Experts of a small language model: a softmax router.
Below are experts of layer 5 (counted from 0) of a mixture-of-experts language model. Rows are named router (the router's row for the expert), gate (a neuron's input weights, with its number), up (a neuron's input weights, with its number), down (a neuron's output weights, with its number) and show model dimensions 0-191. Each number is 200 + 20 x the weight over its row's rms, rounded and kept within 0 to 999.
After each expert's rows: a language model's description of what the expert responds to; "mostly gets" lists some tokens that are sent to it at least half of the time. This comes from a sample of Wikipedia text that the model never trained on.

# expert 18
router,219,152,216,219,215,193,184,215,209,205,195,229,210,141,222,194,181,241,228,178,186,237,208,171,180,207,221,209,185,230,182,169,197,198,204,231,203,223,229,156,171,189,187,198,191,205,170,215,213,202,164,184,172,195,228,192,207,215,172,190,214,181,226,195,193,238,160,201,198,189,191,212,208,216,176,195,178,219,208,210,209,205,210,174,167,183,191,204,232,188,211,207,171,227,203,201,225,233,219,226,188,213,196,201,214,236,199,197,209,200,183,179,224,198,184,198,178,193,209,178,222,218,229,182,177,203,206,183,210,189,170,193,200,226,181,198,178,202,173,213,168,179,203,210,193,216,203,200,174,217,178,202,178,185,190,233,163,206,168,190,196,199,173,159,212,234,217,200,187,192,203,181,198,207,205,202,208,198,226,213,227,172,173,228,172,217,227,153,217,211,188,173
gate4,176,190,192,215,189,210,249,226,204,241,224,193,157,216,214,189,223,224,235,189,189,174,200,199,185,192,219,187,196,208,205,190,199,209,185,217,218,172,217,259,205,201,169,189,211,173,197,201,172,197,202,195,190,210,227,173,199,200,167,211,184,197,221,230,213,187,223,221,224,197,218,193,177,209,228,178,236,194,196,183,192,183,271,175,175,230,202,172,209,205,218,198,222,177,194,205,206,162,177,185,214,193,215,211,188,172,210,204,161,190,196,189,200,187,192,217,207,199,189,186,232,203,207,171,181,212,213,185,214,192,197,199,191,180,178,198,234,229,186,204,210,190,204,213,185,221,165,220,186,210,242,207,200,190,172,204,197,206,176,222,167,234,228,212,188,186,224,187,186,186,191,200,200,221,241,190,184,185,183,150,201,236,180,203,218,178,204,206,198,198,177,250
up4,209,191,209,195,190,196,181,194,198,185,182,185,210,212,206,195,209,220,195,223,199,210,216,216,212,209,203,182,176,219,200,178,200,188,228,148,197,205,209,192,199,202,183,216,212,211,156,223,182,189,202,202,193,198,229,195,196,214,188,159,228,226,225,220,220,183,174,171,203,234,189,199,171,207,168,179,209,187,220,194,186,170,180,218,169,140,177,230,205,168,218,207,201,206,183,184,168,224,193,179,242,200,192,191,206,229,195,207,215,209,171,208,200,216,157,194,214,203,215,209,211,202,189,208,176,176,210,225,182,192,231,231,240,175,195,205,213,173,199,226,180,233,195,221,191,190,184,223,219,165,183,192,183,193,215,209,198,205,219,185,242,178,263,188,234,204,236,174,183,205,193,203,214,210,189,188,209,200,194,249,188,200,161,195,174,165,188,202,211,156,181,208
down4,201,178,173,226,196,177,214,216,235,180,194,197,204,197,202,186,174,201,217,202,221,233,196,170,186,199,234,214,222,234,178,192,202,189,183,163,199,188,194,172,224,221,191,241,189,194,170,196,201,234,232,166,211,201,193,218,214,198,203,250,192,213,178,182,172,240,192,218,213,217,214,222,237,202,208,196,202,201,217,183,211,216,216,213,196,204,201,235,213,183,214,174,188,212,199,218,236,190,224,205,192,197,206,177,227,194,204,177,178,259,195,175,233,184,205,180,194,149,193,227,176,188,236,233,213,205,236,177,219,183,220,191,213,218,209,201,229,184,182,226,201,179,217,212,203,192,196,155,193,215,231,217,196,179,170,189,176,218,229,166,194,200,180,209,191,216,204,215,242,223,205,191,201,226,212,189,185,153,207,203,201,184,202,211,193,197,184,197,231,194,216,210
What it handles: Pieces within English-style names and places, especially w as in Brewster and Brewers, plus York, New, North, -wood, Norfolk.
mostly gets: " York", " New", " Bur", " North", " Bro", "wood"

# expert 22
router,191,210,178,182,184,199,211,219,180,199,210,170,207,186,239,219,178,188,238,182,202,216,209,198,173,234,205,176,190,199,204,193,191,231,231,225,224,232,175,212,189,205,199,197,216,193,198,219,230,200,231,206,203,223,205,193,200,223,195,158,233,223,228,157,188,202,207,155,207,205,244,224,179,197,209,165,174,212,193,162,210,177,210,198,192,209,183,205,211,231,182,205,159,172,175,176,179,246,225,158,199,170,195,176,185,207,173,159,199,179,210,179,199,210,202,189,199,202,187,188,225,185,193,174,176,189,213,222,187,218,173,207,221,215,193,206,203,205,207,215,188,199,206,234,168,211,209,207,204,204,200,191,205,162,180,230,250,186,207,231,207,208,245,201,213,185,234,210,185,211,207,236,169,236,196,226,219,217,188,196,217,194,181,187,222,209,195,198,204,188,196,190
gate0,166,170,224,222,224,184,222,184,210,192,213,208,192,194,226,212,171,182,191,184,177,216,225,191,204,215,209,196,179,192,196,199,207,180,207,241,204,191,195,199,218,201,190,223,240,244,180,186,169,215,193,180,172,194,212,192,179,211,177,215,217,187,188,194,195,212,199,218,169,205,193,199,203,226,204,193,191,159,215,207,205,218,195,230,203,197,176,170,222,198,193,185,201,205,189,212,160,200,216,228,197,217,218,193,185,186,224,216,168,168,160,190,204,215,215,151,212,245,201,219,207,200,193,187,205,192,215,211,184,215,190,222,195,198,211,228,204,212,211,201,192,211,147,182,236,212,176,249,184,189,166,172,178,204,221,177,203,207,221,154,152,199,219,196,217,230,210,194,169,239,172,186,191,181,225,198,219,165,168,208,177,194,176,203,152,228,182,204,215,195,194,196
up0,215,198,199,225,200,220,186,167,219,217,219,171,211,146,207,209,174,199,180,188,181,206,216,182,189,218,196,195,162,227,231,207,232,193,182,189,223,227,180,172,185,187,178,203,199,229,177,180,233,200,174,206,218,181,185,166,235,173,211,185,185,151,188,173,234,171,210,175,197,251,213,216,166,207,218,185,177,215,196,189,185,208,191,183,200,233,188,212,173,169,200,176,195,189,217,219,212,198,212,195,179,176,191,203,175,228,209,176,207,168,171,188,216,224,200,202,182,184,223,213,175,204,194,243,217,196,243,218,209,207,215,192,211,213,225,210,190,190,222,201,202,213,214,140,189,193,205,222,188,219,201,227,202,181,183,232,209,187,222,225,191,183,246,188,210,205,217,228,215,180,220,183,206,193,211,181,194,232,232,204,210,220,215,190,194,191,192,213,219,187,213,192
down0,228,177,208,193,202,229,194,176,195,194,192,224,203,194,198,213,188,173,222,219,218,197,192,202,200,241,219,227,172,223,195,202,186,180,226,215,202,177,189,189,203,204,189,200,236,209,198,215,196,201,203,200,214,238,242,222,185,215,230,220,197,208,185,213,187,171,202,168,194,194,196,205,210,186,206,200,185,183,166,204,191,195,205,184,195,210,208,161,213,222,198,220,178,205,205,230,184,186,210,208,168,203,213,165,208,172,240,200,216,171,202,171,213,252,219,166,182,177,216,199,163,200,191,143,208,183,187,190,206,229,175,177,190,174,188,192,167,189,218,190,185,195,212,208,211,166,173,194,198,208,192,196,178,173,184,208,216,197,210,213,203,212,175,208,187,217,125,204,164,233,188,196,192,241,225,201,191,153,237,193,195,195,190,209,204,169,161,211,196,179,171,225
What it handles: Short pieces of foreign or accented names after an initial letter, such as B-et-ul, G-á-bor, Jo, Ka, Sch, in player and people lists.
mostly gets: " Jo", " Je", " Da", " Ju", " Ka", " Ya"

# expert 19
router,229,141,217,226,224,172,208,197,166,199,214,150,173,217,210,170,169,237,216,216,188,192,183,168,220,207,195,207,141,210,210,182,262,217,208,212,215,167,195,225,201,195,183,171,216,204,200,234,202,211,170,194,168,217,191,167,166,204,191,207,192,215,216,233,176,205,187,207,201,195,208,180,204,174,201,209,194,202,184,189,189,195,191,207,185,177,192,181,206,172,174,219,221,205,226,196,197,197,171,201,186,228,195,198,212,211,204,174,202,169,182,172,200,184,183,216,208,210,194,142,211,198,228,201,179,180,207,191,218,186,192,229,231,212,182,216,202,221,196,194,193,208,192,186,206,211,186,226,195,209,196,226,170,166,182,201,197,154,215,213,172,205,225,180,224,210,212,188,213,203,192,194,196,204,188,192,199,204,190,198,223,203,144,214,192,168,223,189,175,169,188,184
gate1,155,208,174,201,203,226,213,161,161,210,209,173,242,211,207,201,175,199,173,208,182,214,170,204,197,188,196,144,202,240,199,231,189,210,150,237,205,219,243,224,180,192,197,170,159,204,193,166,232,169,179,182,214,193,203,233,198,207,155,207,208,219,189,202,177,188,178,186,207,186,197,217,199,179,246,182,220,186,201,243,188,189,207,194,200,215,179,207,180,179,168,190,203,203,226,195,206,176,189,194,193,179,205,201,183,190,248,228,222,184,184,232,184,208,206,205,181,222,186,203,192,193,202,174,208,196,198,193,195,197,202,193,204,201,204,209,216,179,179,223,202,211,205,197,220,209,196,234,210,168,181,202,183,205,220,150,180,200,216,185,205,210,192,230,191,209,207,211,193,188,210,193,212,141,211,212,186,204,192,210,186,200,177,212,210,205,193,194,224,199,173,252
up1,210,215,213,181,202,187,206,195,189,212,202,205,199,199,234,196,217,205,241,206,223,184,204,203,170,220,229,177,234,179,215,221,172,211,219,208,193,208,207,187,187,226,187,216,207,221,244,216,224,211,198,206,226,231,225,170,213,232,189,202,212,214,204,187,209,235,197,222,163,187,228,156,205,190,183,182,193,188,197,207,203,212,222,183,227,207,217,209,237,223,214,201,222,207,225,205,196,198,217,183,221,173,194,192,164,191,146,191,192,234,201,212,195,224,195,200,210,186,185,247,227,191,203,184,234,172,177,197,197,215,193,203,181,139,212,204,225,157,171,223,195,230,236,215,183,202,181,190,175,242,213,224,190,196,195,193,203,191,161,213,198,216,227,220,199,172,232,195,198,198,162,197,179,225,214,190,191,193,176,166,219,217,210,239,191,195,218,199,175,194,187,207
down1,157,217,193,205,205,209,165,204,188,242,192,177,190,219,215,210,190,183,204,181,201,198,200,212,173,198,178,195,212,188,186,179,182,207,212,201,209,197,199,212,186,201,181,228,200,186,226,195,181,191,212,222,201,237,177,165,172,202,176,177,170,206,207,195,245,171,213,193,223,191,203,174,170,214,181,178,199,199,207,222,192,205,213,199,217,152,193,203,164,199,215,168,182,221,192,201,207,202,160,183,202,208,204,209,202,215,255,209,202,183,177,235,212,157,184,236,194,244,203,229,207,212,192,217,199,188,204,216,216,188,188,189,187,167,197,233,172,207,187,188,190,234,192,193,164,212,199,212,199,180,224,191,196,194,183,192,262,217,208,175,185,187,192,180,175,211,117,220,187,177,193,210,201,208,199,163,214,180,213,180,197,186,190,193,206,220,210,191,213,207,185,238
What it handles: Final pieces completing a word after a stem, such as win-d, livest-re-aming, title-d, six-th; also ordinals like first, second, third.
mostly gets: "---|---|---|---|", " Le", " single", " early", " third", " second"

# expert 27
router,202,210,194,204,162,229,218,207,164,184,189,187,176,215,151,232,203,205,188,187,193,201,231,183,190,214,180,207,184,211,170,157,229,180,173,212,205,233,193,196,193,196,217,180,190,201,155,210,146,213,207,143,207,206,239,209,224,176,229,214,210,227,201,198,211,185,228,178,214,206,226,210,195,211,189,189,195,222,208,195,207,203,196,225,212,179,190,187,168,236,180,237,208,191,186,229,181,199,239,182,210,174,208,229,189,210,210,212,212,224,213,232,198,207,219,208,192,178,247,244,189,218,198,198,183,168,185,232,168,217,217,181,209,183,214,185,190,197,197,190,233,189,185,204,216,215,202,242,191,184,231,180,198,181,209,163,212,178,196,190,231,202,201,196,192,207,194,193,187,178,198,183,214,198,179,199,176,188,249,199,168,191,193,235,220,186,194,210,198,216,200,198
gate3,188,209,192,210,181,219,213,192,212,190,183,213,182,195,195,189,197,226,202,193,192,238,199,220,189,199,177,206,191,181,243,226,232,193,191,170,199,200,203,218,192,180,188,203,180,191,224,214,186,186,252,236,215,157,166,189,198,195,203,181,154,214,197,188,204,200,187,195,211,191,204,210,204,185,157,212,216,224,200,187,174,191,207,172,207,196,206,202,232,169,220,205,196,220,183,228,175,160,205,173,245,194,193,157,213,201,177,197,218,195,203,213,268,224,218,217,229,195,222,188,217,199,245,199,169,198,227,208,199,183,191,216,162,189,192,206,200,206,207,226,210,222,174,194,188,173,195,236,184,245,196,201,210,225,170,190,170,180,188,215,145,204,222,214,187,162,199,181,225,200,220,207,231,199,235,204,186,232,210,183,213,210,203,189,209,206,210,216,213,193,189,215
up3,200,232,201,205,179,196,215,182,197,188,192,223,183,180,222,194,225,204,208,208,207,157,198,176,203,217,210,169,203,193,249,172,215,188,168,207,203,211,207,179,199,156,187,162,208,234,196,178,195,220,245,174,223,162,190,172,211,214,213,210,187,259,191,188,210,193,194,214,205,197,206,206,165,205,235,210,186,166,196,190,214,202,171,210,182,177,239,189,246,161,186,200,200,191,197,214,194,194,201,205,201,208,202,167,202,207,191,197,201,206,189,202,218,203,199,179,196,196,214,197,218,179,190,209,193,199,179,211,199,189,154,194,185,194,216,198,206,214,170,253,172,207,178,243,188,243,202,203,206,225,220,192,202,205,190,198,185,190,182,205,206,211,197,177,153,228,198,222,201,206,210,183,253,192,237,186,202,209,192,140,178,212,236,211,194,207,192,223,219,191,218,228
down3,181,206,167,226,203,259,228,205,198,196,168,184,200,201,200,197,237,236,170,224,199,176,190,187,200,232,202,225,208,244,227,217,210,199,248,199,211,213,176,187,201,197,231,205,232,177,207,211,184,206,208,173,166,177,211,214,205,191,183,188,190,166,161,172,198,198,226,193,203,204,208,219,146,186,186,170,193,203,194,208,178,188,234,180,185,221,206,226,210,222,211,206,245,213,208,200,199,230,211,198,190,184,191,202,193,216,202,195,206,169,199,215,196,216,177,205,155,201,233,204,194,223,173,193,181,171,189,210,226,217,183,199,162,205,228,229,193,249,187,202,209,217,233,226,209,186,179,202,200,170,203,202,213,205,223,226,216,196,210,198,175,223,177,217,218,195,185,204,188,176,187,211,214,159,203,178,206,211,179,206,198,203,209,204,229,174,164,242,203,221,193,204
What it handles: Line breaks ending names or list entries and the first token of a new line or section, like In, The, Qu.
mostly gets: " Qu", "\n", " Ab", " Jan", " re", "Re"

# expert 24
router,187,231,181,181,206,187,195,162,232,198,223,205,220,166,210,176,243,187,195,197,201,189,234,210,218,190,206,203,170,205,230,228,171,208,214,206,186,189,164,176,193,211,217,202,177,221,199,210,226,224,204,221,212,146,241,192,188,232,176,185,208,198,205,194,209,209,216,190,208,232,209,216,220,211,215,162,197,201,228,235,210,183,229,231,196,224,170,226,219,247,191,209,204,209,232,214,212,187,223,220,190,217,226,196,202,162,190,230,234,190,226,210,194,206,214,198,209,183,206,232,194,199,200,211,194,234,177,224,188,199,206,214,181,206,219,208,175,176,172,242,219,195,236,214,216,169,216,208,197,214,216,199,184,227,204,175,173,233,176,240,200,190,211,207,183,177,234,184,197,204,193,167,192,203,214,163,202,180,199,193,219,182,230,199,190,217,184,212,198,208,192,235
gate0,185,214,226,245,212,192,186,170,194,157,193,202,216,197,223,187,193,198,211,228,197,215,197,212,219,190,179,211,201,149,194,219,178,209,196,192,174,170,219,230,207,195,204,195,230,160,209,202,150,217,199,198,192,215,189,218,212,236,176,186,211,209,206,206,202,169,197,156,203,201,244,216,229,184,213,217,201,178,218,217,163,222,205,216,193,179,166,166,171,179,238,178,209,215,218,183,187,200,214,200,199,181,166,191,241,206,200,179,151,217,206,196,211,226,185,232,204,195,197,210,212,193,180,197,181,165,223,197,193,260,197,208,191,176,190,171,190,230,216,210,226,217,207,191,215,194,197,190,189,204,216,158,179,167,196,190,202,192,209,190,235,202,196,183,185,214,158,202,201,180,213,180,234,197,238,194,192,207,156,174,199,208,198,217,196,210,211,218,201,207,207,197
up0,187,198,186,218,205,202,227,200,187,195,193,203,196,235,193,178,181,214,197,182,193,183,210,206,208,183,174,174,219,196,203,196,207,203,209,197,193,182,175,231,214,181,211,223,191,201,191,210,243,222,211,171,230,212,198,237,202,180,181,182,149,219,200,221,210,204,209,221,209,200,219,213,176,194,210,172,213,195,192,214,173,208,203,209,198,180,197,220,180,184,211,227,196,221,186,209,230,142,185,214,179,202,211,183,240,133,209,229,202,220,208,189,181,199,219,225,232,227,205,197,186,163,193,216,191,179,210,229,223,222,157,197,191,171,239,194,200,159,172,173,200,198,196,205,214,184,196,207,181,195,207,196,200,190,202,235,188,185,184,216,208,238,196,202,153,225,181,151,194,199,196,184,225,189,198,162,219,224,224,147,186,228,176,221,196,194,166,199,203,210,196,214
down0,219,212,211,213,202,193,178,211,165,212,189,166,175,196,173,207,232,195,200,172,219,213,187,164,227,202,233,197,213,198,232,224,188,196,213,204,249,206,216,183,196,198,202,182,206,237,186,171,202,187,186,212,223,165,235,178,202,175,240,204,176,234,208,208,218,198,175,212,227,216,198,155,211,207,206,216,194,220,165,192,175,189,193,182,220,210,201,208,201,200,229,217,204,198,200,180,198,221,193,223,244,216,169,196,166,215,210,173,210,206,193,208,201,185,186,197,199,215,225,217,221,168,185,197,174,226,196,191,188,173,220,203,227,219,213,206,200,241,218,183,198,211,217,220,223,167,183,179,183,203,168,185,202,217,170,255,184,196,233,185,166,181,216,202,219,173,241,173,217,186,199,198,196,219,215,210,179,221,201,208,212,193,225,179,240,181,225,218,216,173,182,179
What it handles: Vowel-heavy syllables inside non-English names, such as Oubangui, Dhaulagiri, Depaulo, Goshogatani, Rabbi, often Japanese, Slavic or Italian.
mostly gets: " Pi", " Ni", " Mi", "ć", "–20", "–19"

# expert 2
router,222,139,182,207,222,189,182,204,224,227,218,242,195,207,219,198,207,206,184,187,204,216,219,199,194,177,201,234,230,217,202,200,159,206,193,226,184,191,194,177,185,171,200,244,204,209,205,172,188,219,216,222,194,215,202,232,200,148,205,207,226,171,178,186,235,238,224,208,182,218,212,191,199,217,212,213,208,149,209,223,221,196,196,182,212,209,231,186,173,194,172,217,176,201,181,187,219,196,203,201,187,231,209,193,201,215,212,227,216,196,184,225,195,184,179,175,177,238,199,191,229,237,219,184,220,170,187,185,220,187,171,188,190,192,169,208,173,190,177,183,185,180,213,206,220,222,203,191,186,199,193,200,211,205,219,221,170,182,206,170,210,223,197,203,209,189,180,213,230,203,146,214,182,174,190,171,190,212,221,184,171,191,192,190,197,217,236,193,186,178,241,226
gate0,190,204,187,227,168,205,207,193,170,203,179,208,179,225,181,230,202,216,166,175,207,202,170,203,204,217,183,215,237,167,182,146,191,243,234,220,210,197,213,197,219,240,158,196,218,193,167,209,197,224,227,191,212,196,191,201,196,192,213,175,131,209,190,177,194,208,174,201,232,177,182,215,190,184,215,241,230,194,204,156,190,197,196,189,207,197,188,240,198,182,179,208,225,197,198,218,185,176,162,177,198,198,222,185,199,194,209,204,194,230,240,213,169,198,177,215,207,228,219,206,211,218,204,187,222,197,239,225,208,199,220,192,206,187,236,210,164,168,201,200,198,167,218,188,231,189,220,211,179,229,212,193,214,206,242,211,199,194,201,217,201,209,205,211,217,202,231,190,204,210,159,181,196,220,200,212,189,178,187,190,188,207,179,198,234,187,202,227,190,205,188,190
up0,196,154,196,198,167,212,211,222,189,253,188,216,183,158,189,191,185,205,205,200,172,217,235,210,198,185,179,213,218,246,200,199,179,235,223,194,179,180,184,167,246,202,180,200,199,203,197,236,202,168,196,195,224,179,204,213,184,199,203,182,194,203,176,212,223,246,186,220,160,180,195,188,204,202,236,244,209,232,191,206,207,214,211,201,210,222,192,200,185,216,196,211,193,172,196,194,210,208,201,200,180,204,192,205,215,215,194,210,212,187,177,238,183,243,190,196,186,226,227,227,187,182,178,198,207,215,215,206,189,198,176,179,182,228,227,222,205,170,202,203,227,212,171,206,167,228,190,188,227,208,186,215,199,212,170,190,188,185,240,166,179,216,190,228,188,231,208,188,227,196,187,221,176,204,184,200,220,167,183,210,198,202,154,188,228,185,186,191,188,157,190,230
down0,206,206,202,173,186,201,215,178,191,175,219,181,184,176,183,222,236,187,200,217,241,212,193,211,189,184,193,189,180,202,232,226,178,211,209,202,214,202,187,162,183,222,217,237,204,183,205,216,210,221,191,197,169,208,220,193,197,207,204,179,222,228,203,229,171,208,207,208,192,192,181,188,203,213,178,187,174,221,208,193,223,244,188,209,202,196,205,233,140,196,206,219,227,223,201,188,212,171,248,182,203,217,195,154,216,218,171,199,188,209,191,203,232,197,208,189,235,200,178,203,209,182,221,205,193,207,176,221,232,190,202,254,219,250,157,195,179,176,156,183,196,189,200,214,233,215,216,225,199,193,202,186,211,203,185,239,194,190,238,198,191,200,212,222,203,217,223,176,209,156,209,173,216,211,203,208,232,194,201,200,211,157,195,190,186,178,232,191,179,172,200,198
What it handles: Single-vowel or short pieces inside foreign personal and place names and long words, such as Per-e-ira, Xen-o-phon, Stefan-os.
mostly gets: " Be", " married", " help", " species", " made", " Paris"

# expert 12
router,217,222,227,213,218,190,205,165,234,180,212,208,218,185,216,177,210,200,211,210,194,190,217,187,201,204,193,210,201,164,219,234,219,196,228,179,190,190,193,216,220,166,169,208,208,186,242,184,198,217,188,235,195,189,197,193,240,213,163,171,170,203,208,211,200,206,214,203,225,182,236,246,180,231,208,182,200,231,184,213,178,213,218,221,184,251,191,219,196,231,205,185,200,211,216,199,234,213,237,206,182,213,242,198,195,152,195,197,185,175,221,198,209,222,231,198,203,184,180,244,205,186,193,213,216,186,196,219,195,224,222,202,202,200,205,222,209,215,217,235,233,213,215,204,168,194,218,199,201,227,166,208,202,215,182,186,189,244,164,221,184,180,184,180,171,217,224,187,167,177,230,199,210,210,223,197,221,190,173,176,193,235,178,195,184,193,192,204,187,234,197,190
gate0,210,208,192,184,206,193,198,191,233,232,220,176,177,198,209,238,220,205,207,189,188,183,180,170,218,201,214,209,179,187,216,157,198,225,182,199,184,217,190,159,183,180,191,245,176,198,186,201,176,194,227,161,227,207,187,210,211,197,177,200,201,167,202,215,222,203,174,202,210,190,184,180,194,170,156,205,176,212,182,179,209,213,173,185,177,226,224,189,155,200,230,212,173,217,208,221,223,206,201,210,194,182,204,196,199,202,209,214,200,201,219,173,235,164,206,180,149,204,218,209,200,212,177,220,222,207,197,186,153,220,185,209,193,211,174,206,202,223,216,197,190,176,243,162,199,162,206,240,171,190,196,219,195,215,204,178,226,210,217,196,194,193,190,183,209,159,196,194,180,213,175,179,203,200,188,207,182,206,234,209,207,179,242,242,174,174,204,200,210,161,182,222
up0,173,195,207,216,220,205,188,186,205,220,188,198,192,205,163,224,194,198,205,198,180,200,202,220,211,228,175,207,179,187,234,169,190,209,221,182,252,174,174,210,222,196,219,197,215,214,172,205,169,169,225,190,217,223,209,227,218,189,196,194,179,204,200,209,217,181,174,188,198,176,179,213,150,237,210,226,186,194,172,172,194,197,167,208,187,174,192,157,184,226,189,189,204,217,182,216,195,169,163,224,182,201,233,205,219,214,203,189,213,202,197,186,205,178,229,192,172,180,233,193,180,216,200,220,237,149,237,209,175,211,223,187,195,198,218,168,179,188,193,188,219,180,209,177,194,209,195,188,151,197,216,182,189,213,186,201,176,207,194,217,198,179,195,224,238,173,214,195,185,176,188,194,200,187,171,189,198,171,224,203,188,249,170,174,191,170,185,194,225,189,227,222
down0,191,215,204,218,166,205,189,237,187,176,210,203,202,182,198,154,221,186,201,200,183,232,169,205,200,174,224,208,227,215,179,189,191,218,197,216,171,177,233,217,185,195,239,227,198,189,196,198,209,241,165,225,197,221,192,180,198,210,207,216,167,199,197,197,233,207,170,208,196,217,204,183,220,202,183,188,209,189,201,198,200,194,203,206,185,246,165,207,210,187,211,218,228,169,235,168,178,184,199,197,205,202,195,217,199,192,198,196,218,197,188,246,211,215,168,191,208,205,163,223,219,181,215,224,231,175,201,191,200,185,199,187,233,217,173,218,201,174,202,206,199,205,172,198,204,219,192,183,244,189,195,185,192,178,203,225,230,163,232,198,189,180,198,163,174,218,198,228,205,200,211,206,186,162,171,185,170,193,171,227,184,196,207,225,244,240,211,174,180,165,234,175
What it handles: Inner and final pieces of foreign names and places in tables, such as Kazakhstan, Vijayshankar, Kentucky, plus State and Force.
mostly gets: " State", " Africa", " Je", " Force", " House", " Ha"

# expert 6
router,233,170,198,221,190,184,171,179,164,217,195,203,173,222,229,212,207,216,222,249,203,225,176,178,184,229,201,209,171,190,211,206,196,218,204,237,199,196,212,180,200,205,208,187,245,174,167,219,217,235,191,205,210,230,177,200,198,193,217,214,212,195,217,181,202,177,233,163,191,223,217,173,186,178,214,214,169,179,184,181,197,202,166,181,185,177,224,175,182,188,206,190,185,203,176,196,205,210,230,197,216,239,166,191,181,215,213,177,197,183,179,215,224,230,201,206,216,199,208,199,217,211,233,212,226,200,198,228,198,195,179,204,198,193,186,207,216,211,236,210,193,224,207,194,196,188,188,237,183,222,232,171,223,180,206,190,210,175,224,194,201,182,228,209,211,166,189,193,253,208,198,228,193,212,151,207,200,229,192,175,213,209,182,210,216,191,235,192,210,178,220,146
gate0,246,194,160,212,217,203,163,176,184,208,213,181,247,200,183,169,187,230,194,223,201,194,237,197,233,214,196,197,227,206,218,220,192,171,211,230,212,184,192,199,190,235,223,233,230,201,213,160,196,167,212,169,166,206,211,220,203,211,207,248,209,208,192,208,170,179,229,257,190,189,209,192,193,187,232,211,186,178,227,235,206,189,208,213,158,189,176,206,184,199,183,211,191,186,227,206,164,165,200,187,223,228,193,194,184,203,186,235,186,182,213,211,194,199,211,196,206,191,213,192,195,239,202,205,194,197,224,214,194,233,227,192,191,205,195,223,219,223,231,192,228,203,226,194,227,193,195,207,213,191,205,186,155,177,190,182,194,207,193,213,200,182,215,217,193,182,201,240,191,188,190,191,226,183,172,190,173,199,207,187,179,190,230,209,213,209,206,199,243,179,234,208
up0,232,214,165,179,194,204,245,192,181,212,217,214,181,192,161,205,208,200,152,226,208,202,196,223,203,188,247,169,177,208,199,190,202,191,200,197,245,197,201,177,188,198,187,197,187,209,235,191,242,217,182,209,212,203,199,203,207,201,214,199,202,189,184,155,170,196,205,189,204,198,202,180,211,229,206,171,206,172,199,202,212,195,226,182,225,180,217,229,184,213,235,177,176,222,181,215,215,204,183,228,180,217,219,249,203,205,234,215,180,214,190,192,227,193,187,209,195,165,182,224,228,177,190,218,232,185,224,180,217,194,201,182,228,198,205,212,204,201,208,212,218,200,182,210,193,184,192,201,199,197,199,207,224,206,227,162,239,226,217,175,201,209,178,150,216,190,147,217,218,217,216,207,189,242,181,208,205,228,201,204,199,185,230,217,206,217,218,186,208,248,241,200
down0,193,206,206,214,171,224,216,203,203,235,214,156,217,166,203,218,196,198,189,206,203,220,180,188,175,209,206,223,232,195,192,200,193,233,182,194,213,196,233,208,226,184,189,207,167,208,189,187,205,174,213,197,215,194,235,194,216,171,185,193,203,200,223,200,218,182,175,191,274,207,199,163,198,199,178,186,186,199,208,159,214,203,207,220,191,199,193,211,207,188,213,208,193,198,148,185,169,201,196,170,197,223,205,175,215,192,180,226,195,244,212,188,213,189,192,172,195,205,179,209,189,210,215,196,247,215,188,193,215,190,216,212,193,200,199,220,218,211,211,193,170,205,191,195,163,225,241,213,148,191,173,169,174,214,160,236,220,178,194,196,208,204,162,210,212,166,193,177,228,212,222,176,220,238,203,199,221,215,152,179,201,174,218,221,167,201,189,199,185,193,181,210
What it handles: Word pieces and short words right after "the" or "The", such as s in thesis or Thessalonians, and words like which, both, its, city.
mostly gets: " which", " both", " Order", "<", " those", "self"